Experts of a small language model.
Experts: 320 squared ReLU neurons an expert, 1 pick a token.
Training: a variant of SOAP for the experts, 298M tokens.
Below are experts of layer 3 (counted from 0) of a mixture-of-experts language model. Rows are named router (the router's row for the expert), up (a neuron's input weights, with its number), down (a neuron's output weights, with its number) and show model dimensions 0-255. Each number is 500 + 25 x the weight over its row's rms, rounded and kept within 0 to 999. Numbers have three digits each.
Before each expert's rows: "gets" lists some tokens that make up at least twice as much of what it gets as of all text; "comes after" lists some tokens at least twice as common just before its tokens as in all text. This comes from a sample of Wikipedia text that the model never trained on. Tokens count by the router's weight.

# expert 14
gets: "re", "pre", "per", "im", "r", "s"
comes after: "to ", "and ", "was ", "the ", "a ", ", "
router:490505517509465493480507521504504547513540538448448496505468516506521486504504504483439560523516522471496486516476498474553505507501487484502498533502512489482492535527454521512503478526483469491456463507549500515516474485524506518495496489520491474484505516523452499510462549510539525514529508504509500503525504548477460507539525481499507508505504515517506504487516481519494498475490512519519508468544560543527517481565469516501541531494449514482497514471516516481492535442470500527473480508465458491466480508478493556455502499505518526549512513502501472463487473533472513477546527515489548451497484495491503507503490536493496504483508489502503517538503507508483498467498504515509501558474503495546458562466546521510527545530500485499520450518509542524483502494500510
up21:514464526495511501483478447462469495519484514499512457499449484549509513476530476437511497497503504530495484460489476492478490504532497509494481467506504519483523469508483466515497471476504536496482483513459482492494493511501520470501437517519523495498490484477509519506476466487503545467466513497505501531536531482491488438512499502509512500517490493475525519503534503513486481489502495499486491516513487521476486521493527520541504502487469498488460515527577503502511499446475504519548489505477495522443512541550527495466517482549505526535523465487485532523519517473472519465534478509473474553476495477473502484515494486522509472499467496540486516494514522522546470477473486507537530484541483518532520511487507524554483477529558523426517538526531469513492536535533532
down21:555518458481469519514478482469546490503482513470483492481559511529496504529508483528510460504495549514496510500507480497535486444457515458465518486496495484462466527503533479452494475486509525467500538482504495453517480486542529520520514450483545487542503476491462495492555449527488475477512511467537506482472465508519498451516504476468492495489502472481475498514508498514477464483522521551475531509498510479521513484518448487487513517470534478507498519463483480457481512505531536552503471510534524500515490479517483521458507533489482460491480468489526489468487497501494508483538445510484524473531535485480510503511509500489492484473495539500513464506501527528550517469490518499432543534528470480527485503491499513472473506533530512495465518498504484509490523526531463

# expert 15
gets: "st", "tr", "cont", "expl", "comp", "pl"
comes after: "a ", "the ", "to ", "and ", "|---|---|---|---", "s "
router:467501538537451496487527522534508497516530484469441485502518502533512508507506510481468508509538533465459491527435484492505489496489505503493457517502493486493507482498475514505489500559509471484498511503499540483512495480551520474495494501547482488498557460515471483510496513509515504488548490507541490482494549505450519504544495500472491497530509538517515528456475495502471490492500497509580485451476533519560496455514478515518507506482463523508518520487479489478499483451489520505423490471501491521444523520489485489473495485517483470522493515516491502479530476545481537496510489566529503466531502506488512495509538518478477483505502482496554499517480488499502516481506511514526532584458502468530487522492539538518514494533526497482481518523516526517521486466498506
up4:505472547513476543495508458517464475538530503481543530494498535472483482565492475533487483488497498527488492504511492506485472511490479513553468538510518495477507482494479480496523449487526501515471537512517475549450498552528498504504491481470525456520520478536500494462511523485508513477483511514497540542484508545480513553497523522476504503499531501536516478508475491488493493522489493544516494498438509480511505533519504495520497461476512512498483473472507490462537452482518585510510474490490516558478526479524509515509485531499477506504494476490541520516477535474500468490507464499539487450509487510519466504513491509496459510481463511508518522491504480518485497446511512480529531455463472541496428490474495461535503489524521483461509501451484479496478509520537514
down4:489483506518484440522535497475516524530464511513514487500487491491457485509475488489531541523482477476477484508490516519506504500476496475517525501444487529550519484514467525501482502484465511456499492506520459489482508428501472451499493524479527461473524484523500508485521475506437501520493519475504541483490494498517494506504516464528509507480550502485534490508490473489492453473528501466490500479525503503527494491437531483501500504497537546500505491511497459495434512541524490500525501500495492492448490509493505540512512533493480509465485560519505547496475500509508514479497508452480504473501504517499546501473492552535474548532480450500454493517549492483525489528489491522455516485543507524552521499503497479550439527502498542523481498494507533527533472505555497

# expert 13
gets: "\n", "|", ";", "(", "- ", "; "
comes after: ")", "|", ";", "a", ".", "ia"
router:477452503534482488483510500521529530519539497449489514496496482507537456514554500480493556521509487497477472515488490491537524502492510502458478516500523498528519473500457520490547513514488499540483494503515545541527481475521469499483498484512469484513487493485489465541464533515559494512513470528510460492573510511518486502538462485522508481525555515491508536494510493539488493501508504568517488519510504520478495499517461529502547496491504501524542485514506485469526487460464467497489455513501473475481485515470522529459479503479482525537473506501532488490504522536468505543480478529496526493533468470496499501541498518515456545475487509466505498523518525511461453459530538553520522520517473525513487542499531495490530520559507484497493502536508529512510512449481512
up5:518505457520498504522536532525497475500515510486496492502470512537498510521483507490533460509511478481530504570465477473506522499537460500474500519519548496488487448538472472469505480501521504466460487503458565456498492527502479479512508504509516450491482531469468493479454521541440478534514488469480503536501529484441443522507500508470509515477524507512528502501482506509477514508555502475480488527512482456523456497512511507543495504502529498502497447441457508455544502494486492515513478486511521488499542500489535494532487454473484505543475472521523525479485546469507479458502514508516492468504535561487482508475497496528507492488503512508528530511506542514515532461548500483474499502511487502526476497506451461511497519523507510529519503513513515457498511547496515
down5:513507500509465531521521493465496482515531512477556505485502496513511510483533474508469514521510471528482550501526492501458534476499478538551499527569516531525514511468489492519500521475485503467454526490499512496489492525477484541510476517462482476469460500462518497520539487481486505498496527508502545518455480553505554512528475469479478488483505476503496505490517484454483472486481496496492530493489508501550511491478497488491525463489533483466477523575493569509493514517481519457567442481504517451482531521530492496492535506509481513536482501506496482528534511528514518502491479515465472530491464468483521495470501504467497524486513483458507485472506511512522491450524486487531538510551484541517557483485519516471496542483512538459540513497484505500483535513494503

# expert 1
gets: "D", "B", "T", "H", "R", "G"
comes after: ", ", "o ", "the ", "- ", ": ", "a "
router:454476544522448504487481513505523530521539530469480510527512516527530486510485525424485508491503521469481506493519484484481512532519503496477456496492513464460515487548480527448483445552491497514485513526502508485502496485518515501488472480525486498457504503533456466506485488511522493500509492513549462507495503528499489520499474488529489481529539476510498526460457474518478509495527538523528476511541536544554469499495504500504533483514496525520517509474491479485504472483455490537445453487490491493478455503510478508495523513540507531514504480527504473481514497532473528507490503532471511492586482512499504504537528511535483538468462491488514495531471540530490487475472485499482514546523473498515514507451499562514536540542500510530489463486527495497506509484500540
up6:476497476454509515528524521470543521506467497522485502488481441532482502484501486481456506532518487517529497491498482515506520543471510480510500459514520514501459474527502522464510485475497459508511490504454498514510501484496484578545432492470509498523467545525528557456461501503516534512494477554477546488494439523488475501508475490477485497511507533470496497480530531484491480522504465484504506511493479460476479507498508494524503495523504511491507534545516463487491486551440529471540551524546525474536481469514467498490522508476524503464546527519490528494508470487482495509495572506482499515501473564501503534486468494527470492507533497507511488494521513507479468478496525535516520526532489536492462529510488533500508522465503514503512521499471508480512457485527510
down6:485538498521517507495488481497501513506500516472527479494525555491543496463499507501513502496492495545466508560506517492497514426533544477492491521548518514480486521526445490514526503472508522514527469442517488452499501511492475498498525516513496483488488515512513528519507527512524488533502497516514516519514533445526515437488544501479546459495494515546521497500483478479538517500518475497475445505558507478508437499502482509500487474484494530480516507502538536474557497481528497551486502508518543502476494490482557502523506480480487484542520481545459489510490522484464522484523501518471536500470550505502514472518515420479511512495485464524524497502490481529445480480484510516478526461486484537524494524500513487519492519493494486516539505479534500493448515465512467

# expert 29
gets: "5", "6", "4", "0", "7", "3"
comes after: "201", "200", "202", "199", "198", "–"
router:475489524488458483489522538510530531532508511512469473515509525507502504529504523494472541518525516490441481471503476498506483537478491516435479553434513478515508487526497528495504470502480477507476500554491545482474518517525482493480483505500508495480502455515468461502488549501539483516507493486512486496530534520506497496536471500505494462502526473518506487511492494519516520481536512535523480531547519548545500483503481488548521498511450537553536527463495456485509475489495522551450469497494472469469495503503510484453485488534471473498503486533534461482488483524455520535499542491475544495500507472482487536503503511480502530481533459481521534488503511528470520463497510521525519535496471535514491571467519522495521539500504494514483442489518514476513497478505523
up2:463491482572519490572519480502497460515521494480494496521465493473498501525474511493518510489504496542451519498461497507479532498505510513465468484482466473531499491529502510501523497487470474466489566493470507470553527500509503475492475461475465448488540483501487510497468506471469534512489506483534521500520504502505465491485456502526474505508539497491491472500502535466550520537486483490521516522533498491496501493507478496496518503496504508533536486476498544441436515509530495452502502527486520522525478487532489484486546527525481540495544501450497502511477474474513490486476469492496528489470478518511494552538510509481541493522556530496530537505520532437489479479491530493518458492481491492517505457496514480459505453497507476497530518522452481520489546462483496
down2:488493489489484476529494520523536500490519457487545509523480442492509483486479500538502548513516477493488474503499484503479508505485483500502496505520508505489542467460467499506458492424536487515476512505497472493504518502467511569453499518512490529528492468494496507479506422500517502513496477493475452501432530489484487483454527479482478522503492539509491461500504465479517508533495467464471538509474518473506493536565467530493472493507487526489468516470542494493530508512549525497528471515489527535551514501480496531449510496480481490514506536517448497461513499486509490547534511481482498472545495478466518483508504480529468500494466458504514455525533462511498464491529492497512524539503478497491522469484522488498473454475489505500463508526454495461526500466518489

# expert 34
gets: "ation", "season", "tion", "play", "film", "show"
comes after: "the ", "The ", "same ", "comp", "st", "this "
router:455486513520469483502516470526493486553503515464452467509493536509535501517471535461446545527530513463488518480500491496542510522516505529486504513514501514491451485521482508491518511524486475505487536501509481517469483493568488483491524506503493487494543497489507466466442515530516530537481503517565495482495545530470515502540498497489478452540510475511504500465480490505520523503528482502540488503494500486552496495500489497507538506479427545550492525494477470510498504481475546533483495472473478459488481513473521491464506494511443496505479476517529537507511493520486543516509510529518517498544454519484494486529502486484481499513497537485526522495496517497478509510536525516560561530492465499525482542478530499474545495493518535503443494510529494522478461518487493
up4:450463528552512549483499527477499514526522525506481546503494499494515524535495493468461537510512446485477512446534495503509522532507469485504510536497519501532494519484504493508538474521534539499555520540512473519526538516537498482486475481520474495511481521521477500496505514471534514523439504515494495478522462468494565475491482516536468489518510502515517477487503496472495472536522462518488470464531493505474502537460523492554504480494498453500536519506521505535524500503476505479563512486494453530528507508492508472520475553551496519475512495472503493508434500544464492497517493488488512511467492479518518529514516499539503451462494514488513512515523502500522497515478508522510469476496481534510516465533513468530521466507547501484483561494488514493521464443498479
down4:498504512498509491497456482449526457495530504462529489500520529509477520472466490485508500513478491492482472483490530510509494444506519473475493439512500513471492496512493482532536488512462514480544500504537525471525500493489494522536500513532487472525539495541479500492490518537488553493520518499525451538462531528503493512468509472517486499540524509498503479488499531563532463542522495485486487505500484497502488545452528485447482485499503459486460490484527512520505475507487454526474508529560484531513491493563451468506531486491463488482460480473502468499536482487503478428461463486485492486494522489471487500475470502517552460503484496500513466490455521507453479481516483486536491494491521506498462520543443503520536500499501465532494468486483475492508532479499504

# expert 22
gets: "the ", "his ", "The ", "their ", "its ", "her "
comes after: "of ", "in ", "to ", "for ", "at ", "on "
router:492510494495455468516509527533526570503544542504492521489516499507553494483483512486485514511505510459484507489488457517524509478481546506464468509492534472504484476545476532473514484530487457513503489467544521504504499514498478477489500494514512492474514482497488478506501528481518529517537449507485499500501527517487499522504446452501509452507490487504502524472448461543486516509498543514560498505511547515536518464496470526539483510555505485535479511479494498503506516470457497540485489476481477499459487510468520529465489470534512513493493525549534506489493474518491529475507520518472500479536462499496530519510540513480493534507467491452538488527491537508448484482489510497539526535483446499544477526491555504476548481489506522488495485528520540482508457490467537
up2:498497546499480475520519500515525509524506466507500513535537501540524446494478487532504531489511513528486546508479542504506494498496523517471513540548459485510502511535469561521461507514482492504472488490483500525502459501497486510487538498532481486502477458475496493501500514499503462533532509521514523493498521525533518522506493514520467503462508536483553514501432538536507499468532499526482466462479495544550462500464469515487533543520468528528506478506486504527549503473473473502482474490530490533517514519482500552512494529446496486471513448467511514451510493519454513509475467559487532520486499497476493527532484535461491574459494496479495530509493495523520468479483467470492531526516504506503466526524518548480523504528503509520478506519496516498528509478465491
down2:496574479487519485543537484524511509510462537506561459517508491500452501506513503513483527486505487518488505458504511483514507493499468515497506510431474457469506498491494525529509474519477520526481528493533491502500504504517470521518513453535541486497473530490527477531496543476468511475465485484548504502470513469474522494534516508499468481503499473494494515534498496511490522500510467504505439469491525532556473473495530499487489500463485522470497445539504528536551487481460485511493487540482543491526530517544466469474524510455499543511536518489459491544513508546483510493540469458507441544493521503477512488528482473476529537511503497530524521514529454498520484518522491489451498504494480498525496486454529490490474496533518502528491505500499513450522496525504494

# expert 30
gets: "201", "200", "202", "199", "198", "197"
comes after: "| ", "(", ", ", ",", "in ", "–"
router:497497508512460507457520544538509550520532526513470567479505516479515527511475529515480537532545522435427480479476501501532503530498462516470483519460508489507512490518469502504505487504489498513491496532485539491484490509544476494472515481560499488518505467497464477496436494511529520497534491508499492503527560513504501501495505512513482451559524482506488543492486494512492495499487520540548488511540539530531485476507479524551551534514457498527511501476493483485487474447482531490461479505481506466497499484500502499488510498521504507516507482567490508502521509516469546500503508495477532505529473483475488515539504486474454508478479523477515499522506530511458509497515495536514514537491488513537477522426505512494519503547510495488457498488470525529530486506488537
up2:498512506527518523464513465488526500515508513479505509498505509472495545445503478499451510514547507546496510488484493518455547470499479520496506498474512534503473519520540498553551466528494459498523473466528471518512507530521516517464504477494503540492486525507489490464496462431544484483537504494480496515510483511466494512506513512491540514548519542483515540538528489498469508532495511503496497506504497507457482507448481471448531541466515509455497555497487504529529503492482520509515489490536502504472484490525509497511502511505515535494469505519512447517456555488522531451479508545528539482494500534497503478496484515473502483454459477461516500491537501519559534469524467448527490538463517499524503488495511525537470503518516495469511493499551512506489490476494461
down2:477499493486457491502474482485540477464527513489525498503504486533498506494509474512507494433484461494523499444484508516495498478478524508517505514497452536498500533498487513529489509495515517536525524545472529497508523488459558498508501509520512515489473484476450514484466480499503509509523492535546486538549542512494527502509477489485525508533538485464515501476559489478519471474468536501468507513525498480559503499541516501475468530504493520464502524528518502484494503521504528475553492483490519506475488503553495540494500496481478526530558514508439529494508508487482497546528492515449511537529514491490526557509500532505502485537509490515490529545509470490545531513453509502534523447516521520508512478509491540506535491477529498552477538543479465496448470523503518